Experts of a small language model.
Size: 14 layers, width 384, vocabulary 36390.
Experts: 64 experts in each of 14 layers, 48 GeGLU neurons an expert, 2 picks a token, a softmax router.
Below are experts of layer 9 (counted from 0) of a mixture-of-experts language model. Rows are named router (the router's row for the expert) and show model dimensions 128-255. Each number is 500 + 50 x the weight over its row's rms, rounded and kept within 0 to 999. Numbers have three digits each.
After each expert's rows: a language model's description of what the expert responds to; "gets" lists some tokens that make up at least twice as much of what it gets as of all text. This comes from a sample of Wikipedia text that the model never trained on. Tokens count by the router's weight.

# expert 19
router:503560576543425525419470512507362560469449453491505528571571535464479476468513434533479524536583485608481464524467536498525571580413517485526519503486375524538410468570430506520527479472499496464520494458471507497492472453532425494375535475456582489536553567561489536542504541421581584475513571475622600512450478409497490545535542506416514494518456416449505490549574483611487617528398
What it handles: Number pieces and spelled numerals before th, century, cm or %, such as 20th, hundred, seven, plus the, its, an before nouns.
gets: "th", "0", " its", " the", " an", "200"

# expert 16
router:444436370525493575483540394469587560515472469525479524550507493510619526535499485562572532471556458466611486536440468490471500523551508419509475419494461594498467511517445537483482520448422508435474476586440426520544450512420489513476442488477455486529452531394506469467445426535467488489494517548520493452540529594500560464404473453517412511495471532490494563512534488451549507511604
What it handles: The space token before a year or number, after "in", commas or table pipes, e.g. in 1913, | 546, 1995–2004.
gets: " ", "–", " as", "201", "775", "202"

# expert 33
router:391585493484534526547512511426515548510570536589508618492491515500464450547507476480553439533481522496483466531519466494548552571482532448492502553396594515485503443524400496463582543524498492539493523484531450468453614584515483439503541643630419472407467519521571467493418485539527531480543559450432553485609602558547506439575482542633511539563532525518539418500528578486480483498560
What it handles: Commas splitting city from state or country and day from year, as in Newport, Rhode Island and October 21, 1862; also US state names.
gets: ",", "),", " which", " University", "8", "7"

# expert 23
router:583567492519388509418556504478438536518437474509489397476543484477468519490515505502459467559551464488498446551517415453443546481489560416522547530507465448610489475450496558603503458392487580486490525545381665527480484572512442465466518508490466537539462529513496495601417499522447503509481586470606535491453548473492467548481509531523558509497508513525526510467595463502541526588491
What it handles: Articles, numerals and quantity words opening a noun phrase, such as a, one, some, several, many, any, first.
gets: " a", " one", " an", " two", " first", " three"

# expert 34
router:504442536527552573533596526583504483506526491527496456536554564510513464404523438451524412552564403504532492478397441460463502526436452608525467453513454550429514450476543498485542511610531544426490540535491480486549473498440586484430488552573494404500517497447571588488503506565503456535462450506598452539485458528533483532533511462441525501595475469464466523461504438497513468565505
What it handles: Line breaks and table row endings, pipe-newlines, divider rows and section "==" markers in infoboxes, lists and tables.
gets: " |\n", "\n\n", "\n", ".\n\n", " =\n\n", " ("

# expert 11
router:499519502589478470521498439460441616451466464450534492463500464530444510503518455440492512552577388529440454560466579467487438518347480453553558556470506503458459574525513486530515471487497541459411445528516571572501520474435423547505422469559479530527518542531432432467514462482528524492499623484480557449509439418473509390512561466458521508541485501514518518592395551553509485503515
What it handles: Decimal points, commas and spaces inside numbers, and coordinate symbols such as °, ′ and LaTeX braces, mostly in tables and coordinates.
gets: ".", " ", ",", ":", "°", "′"

# expert 20
router:453496544471543436446507524525451523483508374561637514570499478525538444514426485454564454500414481536611519442435481481389583606492507497450427604510505452484478510373575538463552500459617543510511517518574509496392483564534549481419585406488558467526544490526494478448421574507526404416492589542465546395493544537510467569600509389512492457540531518551505470476468580514450504526509
What it handles: Possessives and articles opening a noun phrase, such as his, her, its, The, plus color adjectives in bird and disease names.
gets: " his", "'s", " her", " their", " The", "-"

# expert 25
router:390498529506459521487519519539552529574517483577478543497466466486563565505509498523567467515438473557493486586536469489467417501476504483562505553531427476545499480508453512493496537469531520434531467498561535500478548507519503527504527481613564514428569534555438620505459476457597500497528502510557507547506532506544525549528341385576520398522450514522539496431532433534555512571517
What it handles: Forms of have (had, has, having) and who, especially in census text like Males had a median income; also coordinate and climate-table symbols.
gets: " had", " has", " have", " who", " he", "%"

# expert 1
router:523522482508453523552466523504466472456451456560494492433576548480420520585529490547570473395597599547528482481506498501501477510533524500497481499481460426468412444487495482405487463411521520460459499446591492482551435527447509530417506492519475414491429509441504459536550555406485484566463496483424415520483465426449574554556449462437596510532393474555522502512464537422444479544539
What it handles: Words inside names of universities, departments, degrees and awards, such as of, Applied, Social, Medical, in education and career biographies.
gets: " of", " and", " the", " for", " a", " National"

# expert 42
router:613400592572540451577436529484479489431421463462473449431450576479451589488506480508527425577532493487511474506590380519512561467483509497547535466484491510599560547430610492546488500467510525460408592480502449478502445505490538431538479455490433444503424561520460494382495565445493497429496469543487484459482488450457571442459452392458572451490578514513558448513515508531449519592504
What it handles: Numbers in sports results such as times, distances, scores, win-loss records and vote counts; also result words like Win, KO, TKO, Bronze.
gets: "1", "2", "3", "6", "0", "4"

# expert 10
router:566499493511506394487431499481560502534571478433517532560538417423506473497486520524417475607485557434459577423466501487489510509529458474504475436567472498490505528473535444467476574476573471503507494479438385450514454579506439503578541428518581484585486411527500570423405480558431508482610539488520463616478473489393553535477586542528449545479486449562542453479578574436534508529526
What it handles: Opening parentheses, quotation marks and brackets after a name or phrase, especially before glosses, abbreviations or "born"/"aged", e.g. (loan), (GMA).
gets: " (", " \"", "\n", "===", " [", "("

# expert 18
router:474534365570436411498559527492508462469479579598519621510518499514538476547570563559474480515563453455467461485556542462495505451443437612530548524544508568495447539465497464440520595398446562462528476495524411490579520336503492477458453400542430461474501547500520419503443496531537426423518466583424485576454519429525487480554554572485519551454556477436497489551425490520432493432535
What it handles: Commas, periods and connectives like when, where, because, however, but that join clauses; also final year digits in "In January 2016".
gets: ",", " and", ".", " that", " but", " when"

# expert 47
router:485446518472572519500601531512568566560578542447430488542455602467416528488548407627518417482330459548586521507526522542523550483475449626517492427497476427432511565440612485498506424388453528535471455494426467549532480581557467509534584432458460566486498457461523579533467502417540523447482565514586584531400530543544489419527519481586534528516508525547463532485413548514467463541477
What it handles: Leading spaces, dashes and minus signs before numbers in statistics tables, plus · and ± symbols and catalog terms like JPL.
gets: " ", "–", " —", " −", " ·", " JPL"

# expert 24
router:475530508469456446532485526457519495598556485531513498509527611466555559428577506490476454496460477482581485502566398493426488502472549486519574532487609421438502542512556544481472571523476511450461584573533513479440512587404537506533489511449493579472562528525520485583529521552444543424453468492483475573461498421436487449554504339573449491492529461542576505537446513536581494494557
What it handles: Digits and column abbreviations in tables of sports standings and election results, e.g. GF, GA, Pts, rank numbers, percentages.
gets: "0", "1", "2", "3", "4", " s"

# expert 32
router:499561457485434477434556524515482461503470440574475574466477440522505565498469571496496419456460553466499498465478446521487533421497457599455405430438499458493473504578517520413431448488528569498510441549486514451544544524533401504500433398409541584532496450472470483581520538552495537410633627519538444501456556574505486517500410556398520522518428515572463510488479500562524597519530
What it handles: Capital letters or first syllables starting personal names and initials, especially taxonomic authorities and Indian names, such as M., G., Am-.
gets: " M", " G", " S", " R", " T", " K"

# expert 63
router:481484471558536429466425512420440561540431476466492367501526546564482488432439545521537488490483485521508477556485567546541546495496466504437498486530480454443470489531438555450533447496461474533565431550560464527640534529606537515557462473499417507463469492492484525486515547536509493464432515512501508421500430497525536565502497497470507489514609551507546520484540494543496448448440
What it handles: Table pipe separators, plus approximating or ranking modifiers in sports biographies, such as top-flight, late 1970s, early, nearly, approximately.
gets: " |", " his", ";", " early", " over", ":"

# expert 60
router:429543562462443527495497436565507540498471532533477645534465496462510519510462511460394445607545504482443454486483475556494560552496494495433480427568534581490494430587546507580530453505495425621439484492497428517465435504550365514506555496470433459512531523533511525585595584459530510479549515432538552548480518478484453423502427588577460419450508510512450543483522518543583538507540
What it handles: "the" before place or region names after in, at or into, and directional or national adjectives such as eastern, western, Ottoman, Portuguese.
gets: " the", " |", "'s", " United", " his", " South"

# expert 30
router:561449506524459436523519445545384476450522502566393458513608525498553459575458496495535537511573504520528476461652579470485407508577496494490547511459448483460504533539595556529490477549525471476473587475537403540536520405553555458456539517504581425498575553524463509478582511519464464521452477440417467516477490486411548563408509390494517523458595521397539547513525484577466389431611
What it handles: Line-initial dashes, bars and semicolons opening infobox fields like "- Members:", "- Education:", "- Attendance:"; also the preposition "at".
gets: "-", " |", "|", " at", ":", "==="

# expert 37
router:444540468445578545655515529489580479505472501425451521601448416479482471417621593427519489575432491544526569541559517488503434488526529567474464496495531512412520544416527456510412523518548463519534463508481531470534473481486538478528444575563523479445537514404492550448499534455467431461561500514466463507472476522450460448462508609602505486416503530513496437524423449532570468441548
What it handles: Short cells and closing brackets in wiki tables, such as ), KO, TKO, Votes, Candidate, JPL, in sports records, election and asteroid lists.
gets: ")", "\"", " ", "}", " —", ";"

# expert 13
router:566565535513608462420590416480528477483521591603517517460589459408566643542535441494473463609517480441565431492429469495564489513531459482426448448524565485474556496417443509460542510495542528446462546524494434422531448424474568501461508437387542484528409480570563466493503483607445548445466573547477452528492494441462462442525486493455418420400443461449471479495522473575453539404461
What it handles: Prepositions, mostly of, after quantities or nouns, as in four of which, part of, out of; also among, regarding, prevent.
gets: " of", " on", " to", " from", " for", " with"

# expert 17
router:519421475463552486455476536586587468507447623509554484478510488579464463485468541541538539479361561463463572477585521525493493522554627552584515489541550510483537496578376543445462517502543469466455460508482481529577479547456479450515471523461480559513535510533524501543425516587549483615521569523536515484492549580457485538418447565458528450469462533487485562522493558505501467527481
What it handles: Pronouns and nouns after determiners that refer back to something already mentioned, such as it, that, the latter, the album, his role.
gets: " it", " that", " this", " which", " him", " name"

# expert 53
router:466494497440466409491467517475452456526493449563515572540532558416500430512491498489527475513469503542473404522538447500531481546411470475529584525538620481517500504404473476449482451474483423578523545452433525535447543496477505491472488548478497514532566571452505463533553474430534545523544538525568432504597568519459466438460548486438433542481507515479520575486450544514485552487502
What it handles: Digits, often the final digit of a year or date, ages and minute marks, such as 1837, aged 22, 17'.
gets: "2", "4", "1", "3", "5", "6"

# expert 26
router:467607572468499423507503518491586505535562433571520472497417545407573472514499522559460512572495442506572506491513479525562468503485508594422531387471476515554539463536480565565586542485475490517544438482445451441518473465577540456497523546581571422540438509604566527490551527539541522482491481395463545512505499562382467483441436478470514525499558490507509484590574553477550450554488
What it handles: Prepositions and words of place or direction in geographic descriptions, such as in, near, along, located, north, west.
gets: " in", " on", " In", " from", "In", " at"

# expert 57
router:584542510558533513473489501583551540487456597510577516429514476597503364501573430502420571543583419461453431536548514513514531470551558451498497422512414516565566485515507566497472449464430464545411509549443485465570482479422407497543503565458441542546451507465436551579574566544520472525523504383579543497385469545475528476525509572498517480493478419569491492491476465527590439518560
What it handles: Space tokens in tables and dates just before a number or date, as in "| 26 November 1975" and "October 2017"; also $ and £.
gets: " ", " $", "/", " £", "470"

# expert 7
router:514463509595431458563459467572463532461437574597485534595483467525466465455455540564416507505518535555434528516530435598504445526592534480516469505412533489527422412456452479444552524555445450510487538472455516528521517458399501463498494464540496527480553520482442556582596478452540469567472497533462387459500471505521644420488493584416434481467515521456514446479433437476518570567580
What it handles: Commas in bibliography and list entries, sentence-opening pronouns like He, She, It, and who after a noun, in biographies and book citations.
gets: ",", " he", " He", " |", " she", " She"

# expert 59
router:526517529539542431458505497469427551564444520536532504483457470447493588537509433438530468582527515475500555571504533551431491477467419545483521593480477520543426506477401508432560534536468487495491444497429520529513645442372569480453515498490515573438527521446477446459486475468521531499428469522412533401503616492534450442507489553416481478553574467554599579527525553423519514564619
What it handles: Pipes, colons and commas just before a personal name or value, and titles like Sir, Lt, Colonel, or country codes like ESP.
gets: " |", "-", ":", ",", " by", " and"

# expert 6
router:542539513458452528466536499530496451552510512499500521462539520474423612511435416452478475589493506520434510449587420530448546444557483498509470544446508567463498531442575477517480479514569512335484489510497484406506478459447544564522514476413535498520535469471531487427413508518536520529491457439553535501526586458441383577512498507498541539523549438592427530495512447552484405390523
What it handles: Determiners opening a noun phrase, mostly "the", also This, These, Each, its, often after "of", "on" or a full stop.
gets: " the", " The", "The", " This", " this", " World"

# expert 2
router:595580436472473445574483559544514398391533493541411459547446479482477465535513432434524402411566484524475425504497534493467453546533472566488426480445527586563547497462503544489502504531497569564521545535447453575484475584510513448396471502476437416586465496498398516463488540558518617438533559519521471520549462497469483499483520389511481410503539494470497459504568542495443483552512
What it handles: Articles and coordinating words in definitional sentences, such as a after is, and or or between adjectives, plus born and aged.
gets: " a", " and", " or", ",", "born", " an"

# expert 54
router:426430429570520498481575522569471502557484554580454526571503437482563478415505591443485388529471474469457512601504518481455510482497534522466552513567371485486511417477521510531514427578511468468508517495554442519477512443520480446529543395532493511466520538391583554516558483518597464546417457436424456529576549534423433427525541539464467513485525489541463388509489485502523481434540
What it handles: Table bars, colons and semicolons separating values in data rows, such as score lists, vote tallies and race results; also arrows.
gets: " |", "|", ":", ";", " /", ");"

# expert 12
router:503553527490602491519449522498537445619461454500565530343519476448522498451558511474535460524561510486531427532473534425444428487489419456498527527503477492554413465572517481516455488493474444588584553400450412385449582384441507578575445451426505583549474521440427505524405517502448524457560408482489471565504507566530468513478535481492535494488471475573478611500411472449484568455511
What it handles: Agent and relation prepositions such as by, of, from, since, after; also Latin endings of species names in taxonomy lists, like -atus, -ii.
gets: " by", " of", " as", " to", " from", " with"

# expert 44
router:466598503449506520549458449470540460446586469589502521473477504515591504529422532504462566609447480443538582487511524583550464446511593472491521452447493574498525507438391529447517504606607474512498456479518477505487482511541472506518471481544486511505586439587467552525529516488454560501571511615516563454467392541570434435550438628508490467467439481510478474512478507464533505612513
What it handles: Building materials and parts in descriptions of structures, such as stone, brick, roof, dressings, windows, plus commas ending clauses.
gets: ",", " and", " with", " which", " is", " are"

# expert 48
router:517477490435466537498454445528498485481496481476532441535374554460500447542508441449510496553509509431489502407454454535522486375497511497426607513445433579598396522562500479520445446522498478597477522519455540487485443488513546428496439480477459474513528422524484498512578477525508531436648576352425559471420445467491564391544472492417611511502495446441495532465530568546515556498469
What it handles: Line-initial dashes and table bars opening place entries, especially before "Coordinates"; also geographic words like Mount, mountain, nearby.
gets: "-", "|", " and", ",", "=", " -"

# expert 4
router:548535471600545556456564517480482442446492413615468540507509465479480557534607417513451463392507450544602595518488511515559504503449488502484422516544512504607499445507539505494469397464554629488469558505544571528445559558563513399488422502484525485415539544539508495526472495456485549462461492540581467482456507476550437515555494464492523531495492559531562465498588477572560461455440
What it handles: Digit groups and spaces in infobox figures such as coordinates, heights, areas and densities, e.g. 2,316, 31°43′59″N, 5 ft 10.
gets: "1", "0", "2", "5", "6", "000"

# expert 56
router:518518401473503458439503421477490548522510574417537522537528567479450505459424517493555519715481501524515475526450540498533599497422534528545460586448497454505532496547526534458520483534509535526483505522568585499543500501478502612571548473581539519568485402519388507479502490464487493523513470519419556451475520423546491492407464412423495443436581518554482504511389571436524524485522
What it handles: Pipe separators between numbers in sports and election tables, plus word-final vowel pieces in names, such as -o, -ena.
gets: " |", ";", "|", "o", "i", " /"

# expert 43
router:413446471614526495516527505498558472466478497484495522594529535429516470464475426523482561434454465593496402476476522441573404561514477585486489476506525572504493500452482459514510400515437380470521482498544519452422438483487479414484600420509525568565444452454476530452541430465535572497429468475511544461563416586517488525470479577507497464438443425367455460474526512541508493486512
What it handles: First three digits of years like 201, 199, 200 in dates and ranges, plus the infinitive to after verbs like forced.
gets: "201", " to", "200", "202", "199", "198"

# expert 46
router:567466447538516526537503474471517482457462503452602480401521437480568625506541450500430512446483534560473486492463509455392473514554453450550523445530416471571449458488512559577507515528550541395455396492481510430543515468427495538506546410435443377514413439480577492549567449493473463495485451443403635523404487473512497470521482546570538468409480523474590531455562403488444591505353
What it handles: Prepositions and connectives opening a noun phrase, mostly for, in, with, during, after, despite, e.g. criticism for choosing.
gets: " for", " in", " with", " and", " of", " by"

# expert 15
router:490455610579454480546420551559556494388485539560496531484536549405449474513506498619541464439541507501536501475521534506546482573553504463461468476451451562457495544537483504651479475441496484516556507535472428474509487427500460495434510504543496554551495516454535517557517508470550520450479426534602505519500535464444483536499508563482538432454466491414486538462512458466445469469469
What it handles: Verbs right after a subject in narrative prose, mostly was, is, became, took, came, as in "it was confirmed".
gets: " was", " is", " were", " be", " been", " are"